{
  "hidden_size": 192,
  "d_shared_expert": 64,
  "hidden_act": "geglu",
  "routed_scale": 2.0,
  "head_dim": 64,
  "vocab_size": 16384,
  "norm_place": "peri",
  "rope_theta": 10000.0,
  "qk_norm": true,
  "extras": ["capped logits"],
  "init_std_qkv": 0.0321,
  "init_std_up": 0.0321,
  "learning_rate": 0.0154,
  "lr_head": 0.011,
  "batch_tokens": 131072
}
Below are experts of layer 2 (counted from 0) of a mixture-of-experts language model. Rows are named router (the router's row for the expert), down (a neuron's output weights, with its number) and show model dimensions 96-191. Each number is 500 + 40 x the weight over its row's rms, rounded and kept within 0 to 999. Numbers have three digits each.
After each expert's rows: a language model's description of what the expert responds to. This comes from a sample of Wikipedia text that the model never trained on.

# expert 14
router:496433479501512528554549547510514561536487504458503507481460456453514490526484507490487520444493526479541530490436510601510524521499517484574532457469516556519474524538486489537431494525452440563461520521500503541487479507511426545510462506483479517532505536499508454596444493516497461449
down0:507498470484494551512537586472565500517509482509552484555495527492505502480410453447535471518492535501514519513562531532508464503504540452491476478515460482506505578558529519510453467488521404481506442470551502559493464547511486516450467454517548541476455453428452458483452503485538548494
down1:509488479495464522465558486502486471550418547527408493502585452531394466404543476441455445522485477496529585502524520427628484487478488481444504502430516467486491542553530520498459486570449562486508486529542544493501457514544546481508605480518501487513480498525510479525465540465531535535
down2:477451485499503461485470521469511473490479487470549390482479426500454543518436486505434463612532525549456493536476460450543524517476515473511528460522511475508518490494520488537490520475570506575454439461552498526460544439523512462480572499429468506509446495470533520540504483489494474501
What it handles: Table cell pipes

# expert 11
router:468562492526457543575539562449455561527496499486545463464504469503580501565530477508489516449530604483469562516513500533460526541471521466540530490475567553513412576500488465469546519584479496469527450500503520508518466482542529520503476414524489516524472515479498524541545502558539497550
down5:470454525493534586463505522469524540488477532559485453499571524507441556545482456440492493513471418446402547493531505552476533536517589574577521425518489552419530440483590542493426507455502543528540502467500511577419502484493513516453453492464560461517497495598479472491493516551495498512
down6:527495458466480455538502522454451528491550513511501535534465503536504489491564535468477498535517509457435533547485526509517470501459508492527517509524546552458512535489487493494513458516493565533484570392486468515549515505589464557520490476403500496435523483471490546579439518593515477444
down7:436529495530442456507543490509595567540547537496529531464507566564503452543486510505515479536528460482498533544493482499571533414455527495436447462514518555563559481486504523520502460602480531489505527551495497488492473511503447510540543508445453490477603533462471562529558504412545490531
What it handles: Conflict verbs, word endings

# expert 20
router:514498495486493499532529528442445499484549445492561514417446492437481529514513564465551539485460489551478567550472491644518480435495510494637480498456567576523468536524513486542478528462506468542513463519425532571508460470450500441475465483532466530481487523422478502547477480451517493471
down0:508529509468545416520507469441409532481455548519558525558514548513472500474491476490467551447527462513535512530509486465491499489464555480464472503446527491555530511574543482526570445434508535499491469421537473471495527490560492499432552483502541536482466479541511516508403559505425485439
down1:517427512461492583497475560530491539433502497524528476502484457467545551483520533478541561466537423529480443522455461504544467471498534515416433513498521507538482498544549537504496484484519531496505491576512477518543457488488563498421535501540435420504519510457503505398546503492517539450
down2:484451507499486579471487461495478482525472510487500471519432520474520516547541583479527471576545505468523522545483438552469507448572507473447473426508503469524496517524461504442488415529501506492489471535514507505469504570468519549531566471450517534500521522528470479537534498579499443475
What it handles: Word-initial fragments

# expert 51
router:529526476486462485561568437468515545493434516548511475438492555479578545510561529408482476414557556450485530450457489548518512518544490503509532414479552519483469563470560486475487477534589486533582508528483490507539499501502408503513530404517466464541494539442468498508502466545508497494
down0:489438419484501481483487498523516475514520406462577481529510475598466516495467486465481492505466522505544525488542507499472517487495506441442538515480450445585503527491496526522513516537494453541411488552414475542498464561466474436549515533517504529546479529528528432511519422488531463494
down1:445570497533480529509466547452447526511554444484539533523550537549370421548490505524489516519522510501548540559509420524482447499530480466496486466500497548487445520434433452465537460540505509576523537473497495571439517572538477549472431447487539518490446503527502568470554504466465487568
down2:492490515474514540568495541532528509510478503563535428501534526547522506570522469506474537507523513479481504553415509518449427468447542559503507460483508535492567510511487556486573478496469481479516475563493466516490524488503457526433504473512482501508566542446557538510553474498522474627
What it handles: Time and source prepositions

# expert 29
router:452570519428483473518550462489502470514518468532528444456438508483583448534477492509502503400468529531531534461511501579501511539534492452567492482488502529497384554454508525469496546504481480557522434475472611539523489559541492482474506553523521572509458520459456478524480500494516512493
down0:492540514534555548470498502481539507490492413447548422459465472504468488502515549562512498533574531534498547522494464490527524540571502536513516488485429525477440519540466525510556512547509519559494489414573518481485405548474522443568486528500532498431504497459525472503536517525570483542
down1:545551394436465531503558430489502538492531509448535570498465529498535514460518479526510483469549569482465482509489494490498481498526536541505513432522517479522564517492541492543527456537513498536518587597518482466485489428560552530543457448532538473533548497489443493454524485516469488506
down2:573545516522507503485510452497458458487518455412492561478472428555497459564438457569465454492456462493578529443496499428499564445516556502506506462462500497530392475491500496406590448464498494520471458480494497515564467494432493530497534514551563517504548452401487487494496489469542464491
What it handles: Auxiliaries, at, bar

# expert 46
router:500484576514457512572571428508521452524515524504492497478458468500522460474467517507488594504527531548513508487503509549474522463499551475509438506430549543501491515473507555474458537527502465535509460501488522497564501473546483480477503539470480542503471540497406482479520499557557510490
down0:469491457509577474550498435517517492489483499600496474473473563446535505485515372447603503504516531492557525542528527494481524452522498521420521505519477490513514481445466450541467422442537533572440511572505490403511460509517525449497544492484526505496483516492517431563570506469490475480
down1:416463456538551552559515560495465480502489530428426509550441480464487550459517508504497504522497588617537475525550489519474451446480555374567520477441480524475503530511452495506538479494449498492476556431486525547470495480478472544522513512520534547521496515508464501516548415512446468486
down2:509530561509446485510544588538489455532471470515459470550533491517479462519508524512532473467482467462527487462493489628446492462509511466514506519387465417531548511491543610514510558518522473461474454460537537542477584505483578513485554556508430511470522501515476547420472519506538458481
What it handles: Section breaks and headings

# expert 12
router:497525460508464567454548508530501506528482532522570515477452488429516488506546575538482546484493488532512551531484499598506507458502505496565470463453501561502456507469470459509496522452516434556566502521476500574538492561498456471531443477517508538528458564471541461517509517489518501535
down5:511479496435498568529516485516552530479500525483500480475463470449462443491510489495522507462493486540485520470533454578586495499483463491570452522516510476456529516565483491513495552472430494465462479468614525524503458552507444496559508428549446541510521546412491482542461528500547429501
down6:467510426454535513529416515550477479476474515479537534470495512498513443545528476505513512428477466465494496400500567485482533561465396440469487542565498548481493480461559521476504531501486523503566499551445556462533556467531506490497526516449545545490430441488475563471495469516468491505
down7:528468493501415494580508498476553372494478485545516514480515507564497548424549557525456500501440539483588489557488442497448434508495488528486461550516446449455441566550511512516487504417499459498498507542505520487473580483602499460509510534450497391486465532509582509611471516484540508520
What it handles: Common nouns after determiners

# expert 63
router:424500550543478464506554507516481472502558427523516495444503468504476469467534510469507546408527587483477491522519538513502441493472548526518487466460496491534423527455440441524455534511508527477573529508516534558576493493510429485543452449562575578557464504494542529511496468517509448492
down5:545526500427491508539527491524510540409537446554541506399572478528525593520434506439463437477521530503532522499483386453522502512481479490546491508475461493486446525410512486500427539474477509563531519540542501490468479530568518464543424471516507597588482458442524525454548530462508501544
down6:524556454573520528513506472505503577509499551435533494438443413455459523530497450438521486473491475516578513489522476538482539523520527533453462483599468438434578571516503467510524458518533522498437486494429543499519494481541492521497513573506493515481490493487453518529479529459529502427
down7:558556501454562528527415499528562496486531609510540509509496442480528511480495479464515588492518470474486487509498526435398495458477597504492579507451549501523466534476468522529521466456541509452452468515517428481541494570462552553402482497497512517521522455528524546543477558493521432506
What it handles: Colons and semicolons

# expert 21
router:503555505489567562545570512456479482505467520524534512494441470473504507533533512515524540407517470546494520500457489526486520446477504529536467442467469551540397499511527476513457439585469533471530458521484550553490534491452503458582455492435417487487551543518467498501544479501480482520
down5:523515438510544431486578480471545468457527422442485532503406494606482536501517466492518538487528551392444402545531463470471534493501503501465494471591502475562503466509499478483451496481526503463518419506513437486542480502488472464546460531555413493519499555455523425490577462539506514484
down6:453467524495557521441519476515460499519455493490477541551492555510522550465494504549477535427432547386495490421561540478561503509506562474497468459484386518493488425527514533430506460463511472549490576520470498504546507516492555557514488487501514528436534470500452545551468514495468485569
down7:507490432504547540531457447498468499534509513435594447446522437538417408556472481494529520555476484538562535453414546454491489503489511534571430481457566466454495510498430505488538457528472530598480494505534454517506454480486481500535484530522492469483484461502530496527582468450574477498
What it handles: Clause-linking function words

# expert 13
router:481483519514527537484518458496500535479485510538541489445486527506553456507537501537461514458513521504466491504462495535540506490427539471529507388471490529500457549520518478504431440564412503500560478489463579527504502488483484497449489470538509520494517507442462494482524504552527527460
down0:564445501517507519468560530524481531517560477456538473511559563542397473528488478532484482513483551501505503549464453457548486512445503546493521449484524458524481519474459485494464514446495468519508494462453525499503506500554517483458476499498560535567492454465440512464497571531478596480
down1:435486416602452510513498460537483492483485471452574545553449496587394499534503490521503483459525488522495480486486601583527529494500500520520548492437503548415527534490548542484474454469544465484437449528592549521514519512453521503495499544429505479501454476505473499574431516466476555568
down2:477502509440468469510471430454528456441447495495470549419543511485452498453520483488454432490475503449493537451528504534512531505452564520476584529374501537576491572553490438491525531537544490498479469526536489450564498550438461547593494515520473446513472503516514454461504487545507472415
What it handles: Punctuation after entries

# expert 41
router:484507514394474550503592475531481474511481546489518470456485438452496455518549508462533518435491507527590537540522514558520461506533572438578460470478579544501462545480506480513492479523469477571522468459464507543500507525489475476504480565590520524473459524484465525521509507561495509518
down5:527513487498499483487470491516478456489447485540502456486548495458520551507525476536479466490529572557472483509507455462499532449525516507484523507478485538402484456472511555503529464560497487484528529548512396505474564459534500469546440526485483512555470479481531488462515486457503452498
down6:568485454508550437472525546435540529457448437513442451505427559513535427438519494511487512550453469523460540475514538530492458422487558422500491526509506498507490551509489471531485490527473431466471543423484562512485470489467480539515521465542484477452533479479516388488461497562464468471
down7:491530474550459499471528524548522511491463552484506520467545516487444525435530565565473483488547474504530540514497522507492489572504433505528540551535416585535488503577500546539515573477486489468497582482478482459526446492488479475459543489484521448490382521547455556494518412499529508547
What it handles: Single consonant pieces

# expert 8
router:514540425532474514489542545544496458581472540515542519433476506490534504468487521481526528471517538444457517500521489515509472526495511503550502497469588484485453535516554464496478456573435549504485522532496515585503445555440483537510472557509442459472528527505477465510524470470495462484
down0:543442501486532534523523483518479532590541492529440439463485522517445538452504488530446430456477520566485507476523532458552566510505469512506490537510547498482467500494457565515459551533470589551487548595541513514528506398504441474510492480438508404529520514481490434517592470576452556435
down1:435547522477509524530486527536499466518451536482489602496502576517449489485486554487481468503483449415535456534513570530542386510493516445534466483395473493517576468466485475460501547511537486528524519504407499521562465512539525539457535497507477431507505476493515510446489500485506490528
down2:545530455497485549473529487490542445505487483499504576474517432478453494513526513497538474482496515519511513517506514471540508462452487506508551433514486497475462539524532461494490486457445500451529457566530500563517542504524441434537581542529562518487441580445479521524591474432538511502
What it handles: Thousands-separator commas

# expert 53
router:515522491443504536577583482495506485501525508494559518478489448467508502491508544481496486450472477528476577565464501598538504437557542467607458470500535594506474506512484492532493506498462467486525466567476513516533529494446404482435493513542498510480497502483490442560509548462546459520
down0:488542479558479474468492471532523524480559535578487571570513489555487517553534585447502535455497561479486470547479460531501443503480619475467532464433489460527512488563547502466562414444415429508497487541508505550550532464453529449563482487571445427512510532503537509482453448457498581552
down1:432493471518481540397503578487505490522464408587562482532518500520395555538555467508507578508490557514418506467470518452486526505491528476479454406557567497435476486440483506528516537528510478507476471511496491500540582490534480462506492483482541532554443544524492507425509479529467480357
down2:529509482551488535472438523509409545507518511474432502517511495502503420495466475475534472393520506525464462479487466515479519460555479434486504567491509489515526505521571538479410475515454512468481508392471503482443432483462444504541546462579507405490446442520542462481427450522471446506
What it handles: Word-initial pieces

# expert 18
router:487496499477509537477540510471480450461478472481503530356439425487523464491490594515520511470554476499491524482526518543454503536491552491559505461511562470516379519457525528475489396608459502483558482528497518560515484522453437503501540539524522553504464462501466549515533506534531472424
down5:444414461460470507525541533468477503511545602492461477569437461484596487521518492475453456492439423547477500456554456543481535487533471580519516443420520552522530544521391448447485511429502549542483512506477467518539446543519451498576538486523545508504473549502524468470537477465544551555
down6:543564472565495561507418472537491488496476470493540478510450429479493498553528513559587563518418502531491512438453517485472464466519504532470500540482507581546531467431482577496497563523508481441528448526520556534460444546492589448525496493525484607423509517526540508452494505529527545525
down7:491514518501489507489587487498518450517434518491517511490435491435436478483531536376453577436538504503465502490421447481540495447457572539517578542498549455450494562535478531557495491496555467518518495499440372532545520505511479507471442519528611453506492492494546467526560533450430515520
What it handles: Name fragments after capitals

# expert 2
router:510581543530489569544529457493525480462520406442602450466484464517553513569528517487482530487491548544561482448496520561522506500524561526581435477453551557533485603492577501523433512553486499576548528522506495547508435547491451453447478441578444485492520550514488517519481503557504477479
down0:547524495523560472581493446530470457477478616452575489523522472492493528503583535498442488496503471492511526507573527589526543528469522566487452514541515502524525447459510533493478580489444499537476557512546495551522431467488410521532502549469535460508495457542546541513505542460475510532
down1:486514536517540510509430484533491548500449507558501503430576496439518468517523495500477504520499522512493578407517519469486510469501489438504497465460527476515540514479482495482501520510503505417513518552513571515524523501502501449456466394493568515520402402514483582515413426549479515585
down2:487569504507484513486489505551569534530488511517405524528576462479516408486479542485512512466498470488497574480523511483542579568492485503469458485494578479575437512477476516474543438392513535434481459519534551489516456524468526438496480432517445515450485522506554536530526430413525483495
What it handles: Sports-context modifiers

# expert 23
router:544559548512506490500640534488458588530451473511462521430447477488518470557512494550502563461492579486567541502500561513505532495501485431483499486487510555527466567535477478499469495492489519508538487457467533582529499505532497487501419490534472508482543515455463550589492492471464455520
down0:424519470503514463519490498573501464527580514463487492542467442566457545420469500465520457498502430447484491525574470496496515467497496477516486501597627523476523532497491556481515431498561496506501461568466498492510593468553441494446536499476574490588485442549520490534485506573499496446
down1:473464495430527554434486447532472429444528431575548482479488541521502493441492489419446533537488549479559462587468470463430502477544512514462489494544473504513560539441499493429492453474505554554529469512572530480465512470459475502540444494476497523511480542552493400528501546502491504463
down2:545536468481485510511525476557534537425538539498525505543491583527560455545523508574522502449583430485476491488510519463438532518499502442496536468468498481467509543454483511472553567566538459539499515444519585465472515503435502501504543466437428491546517526431481474513518484507478452504
What it handles: Latinate suffix pieces

# expert 37
router:509504501474509522528576514539484501571499519486508514429477493489490582499567581571532520405520521559491536523533517497511453546483538436554458457490518510492470572489498521529434482513497461538551510498425505588507498473484491565486476504476515537512509469446451453488461516494551456471
down0:543563488448459540522486455483540530512480504502463507473512457478538540470471530496474486563481501510434489478551436518487547582528443483461408460514495532545427498473512497458466562484441523462496540488488534546419419545522487487524525504437566516624428520536492494506441482481511498499
down1:472403519504411599497560514529533524453490507496493457543521447448485478556453513442472484525560520492483535493512453543521510472445456483517520495449479466457521447419522521474508502474532485486568540528489481435459521445511500510449502557543526425547419445486517553440511481465491499527
down2:497502473436409474539512433470556471432531503504526546520506559502450459485511415495509530525557527506491496466532477484548557524412450505493445516448523525434504515510443459452563414466602468472476410484469401480521465496511520463456497463511530557511505463437563473485442466550459520479
What it handles: Mid-word syllables

# expert 54
router:510527473467488526513529422443438483507546569474522493440441516496535509525476481527480593411542561448486498467407535557534537479469520483509507439477481521453436562484570497542484482559458476569535508451511543579519552552462477488454542434508515531516486554445451497460481438475536464504
down5:562453508497496455456447528539491473504480496518503438451461528577498492526429558484496493527466525444461486569532455521468433486536496484513456480589440479501432458502496514490425564568542510500464483460543488464493558495546476497530518531463530480523427519566519486616528519532482504535
down6:465440490431498475525519391465512459541498513545440427554446552490503492534533499457523507469488514589489432518485474492467415559511458503454601524517517516465496449509545482551410467511509512473480555481510509483495502503401490548448503530505459489522577507448541545473512501464491460456
down7:474523448478486536513546487510518582505457475407538500434506566470489481553493508484597508433478457365540528601548463481523574500475508444530559445542484485479472438496434426529478544506465551465512444553466528503532551478479546505469453544473497470493474450437457519484519533519507549517
What it handles: Preposition on

# expert 35
router:446514488455429521519560493451434486610508530555528480393527490491496523523563465490549530479505470481531470449496512541475501451523481482586437500463492549505450560539517557490452509556517514488550524510502524506514489494533434535479486483501536503452458500418459521442509511467533436489
down0:483500488518502522461462459489515489505511459392467530474522485547448428478512523492492491460471528488516490501511441471495512428497497465418459478468533530524552458509396499476515531457496483505530549495570558509523515539473477491493444469458520590492464564489516426528452523550512497543
down1:495557572484500514498491466511470495477465431510512511574482538473453496489466446449438538542537525561576474527553481428532501536461533601515496519566481465493478526529462449530508482449498530458509587533476486490442530443456465552515518573540542538561546521525510527591483565511560485475
down2:491512491535457494460516456526550567495444473499528519480541529581611489467501461508530466482480496528540498496530516520484435478511468529513561538428566520474464525499507511498544494450495522467493502491466432445508524522485535424463472474540459509514491466502408483550546528502512532512
What it handles: Mid-word vowel pieces

# expert 43
router:472554462458458512563586444519496466498515538516569464468416432500483523515510576458528526428470487558506530538488511644534466463483588490571474492503589519518498518543525511543485507487477503499500518528510498507514516504491406453466499500471489514504515515506431417519479504452576431546
down0:512507466495471495466449538491522537534497443507483553480487504508538527426512448513448535436554458482499488417525476519467533569491489496456451449469501550505592542496421456425458507558535499514520423464537475434460517549466510498451557488536481452542438566467580426531546478453434497495
down1:445439509489523541486571507555445485434474509473526472458526446493499415456532517537548506516580553539433555444520469475441474499550502490505442493505519462484457490453532491526417524506522471500496542514518587496548500478483468492536550390481505483453484529474574526500501451462513453586
down2:453489436480461453497535511470519517476468555528510524411454490497522497483553410501481436513493500497532507468472500507482510452481539497481504476561512501476502488420555394499532442559524541510520554452564537520543526513494474482472526540424523503567574518516443532551519490452494492452
What it handles: Lowercase word prefixes

# expert 28
router:470491502478531472534599477493502494522456492541545556482519448549515497491513599505544509488478533503486550477485491585538492522494537489540479464417531570461398536548526547511441502497489458476533461480445538549521481502421480513465518550542481528471427565476473509523532525536477470548
down5:411473479490463464438520609496473467432511508476556505484535521535476465469487455531542483551456562493504521500468462413446435459428440495483481434412585458491494585531425519458500434530512460551471460570547506523551493502530526584445471472563547472526505456537476554463513426445528508522
down6:495543530513502511569378518443460536450467514533523452446510537503490508457568517463458567484524538502509555472543483535480456485505449459510553525412535448477517506497560440528558507481611489476500497505474593492517437494434462532482478503559447530492495501511472463497490494537519502456
down7:508447489560456472453474478552531510495460514550475496533545557432482472586511564509501485538497564522492496512506469493498474419517528531407517476574447542487551426535542608545471433538538458573475521480563556507485484461505451477526520469507555459489447479466393516471468524501504544473
What it handles: Capitalized openings, new lines

# expert 1
router:458521476486494475534558480481509484495525456518547530481477489406481478550496561516503520448483534499475533493450496584506483476445523498536457461441514502489458530545518500472477529569535454453565540534502536491526477566468343546451525514540481451518466542502487474483540448543473507562
down0:503483493500469513543501477424530458470533465516498555449512450465605499501473536470458500514518591436500523489568516527522491590486533541544584527539496510457439585470533491429557522525502452531522507468523471524441459486639531507439524506444505535563549491463435439537561489559509512511
down1:465477458525490522466490434561494497486463578509440506548467459470466454522468543487473496500509476483511432511556469495558489523477519455435518503443571563489510569511483448528492507532566456484478429485547462426484452477476582480464564486494540509492519524497576448506551462476534487449
down2:431521533426512518524509488467515505543431580455533481542498505556540443453526487564474531537573564540505386457544556536526473575512524542511497478542508504506503541507477463490526482526483542511479560538496501408473467582581508513524526582522515454455592455446455539505427492433535508490
What it handles: Capitalized name-word openings

# expert 50
router:485515497514532530525519465507557457547494520503580553481455480462462495482521518481514551423511539542498524522490487528519565501466517493503483427484568533505415635472486523523463503600484452531529481526517511541556416532518492512466415503599526510528475541514437524521512477492474459491
down0:470513485532431570491443535495474498528539442408500475440474453523483505576471418551492396471519441490477498450536501548498542532527472508484486535500482525415508534509505517506440496506494539439511489514530536486458446513488447492505527484547572551507482493578571505529541567543503496448
down1:461545483465433494507409482489439511498522515524524436512445501555494524493575537483465507484522532535472423488538547516502478443490524399539419485525556512495453449551519511511520549504566463500566567466446481539497559489499564486461569502450512474471485481502507530548514529501537557515
down2:479533550486529534480512489484465518503450458517541456516553467451477498550502561474527439487497463514490502557484516554539540485557497523523478517486481490462524541576464453599512515530522489428527413533502519520482481524422476579511489500499471480491606411444484484460576517491526572510
What it handles: Hyphens and dashes

# expert 10
router:502483474497472540532480493506493538522523428499492472460526481500546501489546488484574548434505483522546552566500449564479490518536530476528429429455523519477433562450486553529563501538481499489579474492396537516542484523454498419510467484528531523494466515493498504539547574481498452474
down5:523529469533450516526564505514457522555575504533485441496522428496485546495566495489424573535506519502480530426598512471555534513549491542473532564503469479527490459433496527527510474526521474545459546446586488498532525471539430509445463474541457533465494500514566465481508534574425484493
down6:462504612494481540468504493483506527426495498543547498584520424503480535436526498424487491479508499486528522479526519495485500479403502455474599488457536476503503571430492500476538459518475488506490507511536517515540467478523506502486469503448482510509480439480539437538507558537460504507
down7:474563510470508495505517499444595520564571568522480455526472458511559503462498471505514467412539427482441493496399483474519504489491495493462484491495541528544584479530500531542524555516489457448474496579481443534493428528545514522514550440506511508542529507525518505505476520482484492520
What it handles: Foreign-name consonant pieces

# expert 7
router:472501478455452537564486537444552590555504506495505468533503525506548498475498518494507579472542491465494525498450476539520532566466486475532414444417538531448453535475543506520537521541460504500533526508442581520519522485493495429543448533523466492523479520472532446504505463460460407492
down5:496523523505537490468432580576551456526488483458503455545508417463562473465499503469422448538536514517518481552469504492497487516482488496462534460512557545615500578427504480487491518499543478428504489505417447479528458539454482461457473521522535521537514488537514483525545511534457501535
down6:547486479523574480464499455539505491521462461464565526542513566478489545462549479555506433535407474490462506536448474487465470544460512490486478491413531537533423469503542515517487525493414502496487523531499410509507436573495522466569521577505552516539467486513446441484454420503409525554
down7:492495483488554466473471462561514485448529530536470445564476525513553575533456590438463541517532457491538491493476518581535528575446474545461539513499569464471489478502481525500498466479498472527495538472527420491507483511495507521464483529473482434453537467559445478492599475498529420539
What it handles: Word-final fragments

# expert 48
router:529543516493502618523524502513505498538444536526486471481432440467496493549542580502515518439541470505536538421478430555563459514477492452537459451471504457512409560473511517452483528545520531502505544530413595505497477449472448466438512458532516556561493520515500453515458531464531434472
down0:455545537540493523460503469452477556467571471501439443525559509477434475507473509520521553492525448544496489519483507564593423550454566460517547453386480464533478533529481475514553482542489505459380507498542516518481572523463507522515527446518507550479514458494484503472567573474547508567
down1:522519556519460462480514471446530480469480549575531550490508475443454482461583485512485545487460483466482538521515556520427461523550579440564546463488464525616489496444445498481512436451482510469446503484488504520545504425485535532494556453488465544515527536558502576405461464492497466463
down2:538510482510477489545510525464495565529452440515540467471586502405442472495485424509557520595499483494498507481504455521538526520484503493500548424499461474452451530442495537474538560546436485418456463474501529518559572535481485482464509576584477469457483481447487515397492454467492538472
What it handles: Subject pronouns

# expert 26
router:438464511497457496470505511477420463472451514544489549434457454467496521502482507513481536477476515468462532445448466534517564521462506426545495380429504528517422571475557502511467491569438527509553479497435519565565499496499453497490464430495488518493491520494493539518568462563521463458
down0:518477547519484532484495472518508468452522582480474469530518486501442619501464521438506419490534508533534519483560518510536432515555529498525444460553492483501426504504526482522517507495458536535511454442543463501496497522534519489483544440563537466434519481487473481478524475516513415520
down1:454525522472452471484504490511569553519532480595523609538501485518420476505499509519488548414391515518522491491514512568500495437408519474469472502520532409538499506410505437448547483523446503515477470527449444540488482486370586516532475511508521541539535481465527449466473484540536442493
down2:466457513496533435538472482520453523517548551507498520439503452528464474507439484462520460477496511447492447538430445529566507533425504470533437533487520479504491533460488480462524499547469497425470399552501527429519423498487494484510493498568501454563441443474544503505499507546505517490
What it handles: Capital-letter codes

# expert 59
router:481573528458466497540552505438438445449511497545506493405513509526486477475489531489526495481536548568496558451463501543609525527531491425534507482397573521453465557515556501522449501515491480478475468476493471527556445498473483494461486531524543505566509533435482495489526573473510388543
down0:516497502497567537490528436474532578486492502420514476484497447384439520506460512499533463468497534502478562566505520516519488486555444487515507495532453455516521492541503556464451483534481546492474472503465537468512539500443483480547537507574464544466510543569527490441480529426456515444
down1:436500530466481470492475523490536541526530531547499470584579531510511509426496477457507505504480550519516516499477525461486478543478438506469486496566419504501462508507444544470558489561484468516566567415588461470514496464515608530475471477504512572526468467532508524550466462470531507385
down2:590478488538431542499529510501567479489472392465459451487473580523499500453569468525516507475492588488596494478522458533530506522496558555488568543455505490508548488594441434522500509537472484525463521438545518495478505463483499531481500523472514448532491529514386475530513486553472501536
What it handles: Wiki section headings

# expert 6
router:469541481432490513500474464507424553536499524459477436485510437449475448502492546474571536389467471524514530485511484532544546592491549447503472508457531518509437572517505488531433500561525509481519482492463606537553466542468484526477422495526432561538480574516521499545452433475461471489
down5:504542472566448526554475481473553490533481446537500457510546488486511400466512446526500499459528456455494480536481531508471479534504524411475479489476557426490526533498559558528515436554559487528422533457539548523467490554440448530500501536517495554536508402453451508549543548524508426513
down6:526485533400536586483514516484451510506530529527519470464559487475498530584494518516463523471428516518492570466528540541595483571453424467507544401613462513430474483503482537466500493473552533492459471466484541540487510542483466569493433503467512437520591441527558496489435498500539463526
down7:453451454397545462500500531469538515506538559578470508531535505479513466538460487564539537541459477566489536500551398438446451474485569481468529465512474464412527515540466422531466412458461523479499477503512568553561521570492477417573524481496506513492493465522511514490523511505593481488
What it handles: Single consonant pieces

# expert 49
router:507554539492494532526543539451524515515537484533528479465437474445480504545544579545472543455508484538494529525480497601467510453477541512533499500471553558492451486461539471529502509555497480478513480494471493543532454548487356531500478465539454534521519538436516463542547530565490481500
down0:565502509502494524507583475509548536488481511508494449544500495497492515519498559444518570422449485509479508487480515505504524529568507475563476584436419484542503561485445482403499454541512484529549445439495464461510555484546494516485519453542499472491471485471409464502451568544544478580
down1:506489523534406455513520523589418512522500518528451551538502525451499474475504508527499505484517428503477529536434471543531456508542470532523443501465518483529521511471523531594562455512493504479525515529497537479525538521542518465505441442593498531561499475536515504553439460499561450484
down2:521573473518434522497482534544540456518489476472470462438406499555567478420556553517512516518547556477555499479511539542451511549508520519468394530505527497503485538492519501552462397597493441556461468464503393472555464497429473536549464456469483512577537496489490518505532492544503525477
What it handles: Capitalized title fragments

# expert 42
router:481531546539455551515503496469476592465495499505526462497448493480525527467534565473524551447464518532481516472489464547527489507478556448659418466501519529507492595499526483496455522535459470569501499481516555573532432526533482448536528528553476470558524559433483468515501521550562483505
down0:503447507541443587566527494488531491505473529541501633486483543512546456554485550490488485485507463461518440490399488469549488512483544481450486492498489459565400495486466493499498537488503438348512546475515538457469493439509503434546521513452540469500492541452489490495434446481464518516
down1:502510575491564454495553562498450486519529590497536546528527519479463500534464481478527506419499461482455534502521504540479451523535479464435463515448528468492534531544470626420515569560502523475497459512417490487487483497405442542544575504515459454457500490471471489498425416569493497489
down2:454478562460502512492493497564453544552527484537542512531496494530547524498500507482535477499564466560465526491536449477497497516453422513490436467466527479476450503539523501478469469531573542467516515495506495510449522473540594484567509508477514552413460461501480466486506523519500556494
What it handles: Digits in numbers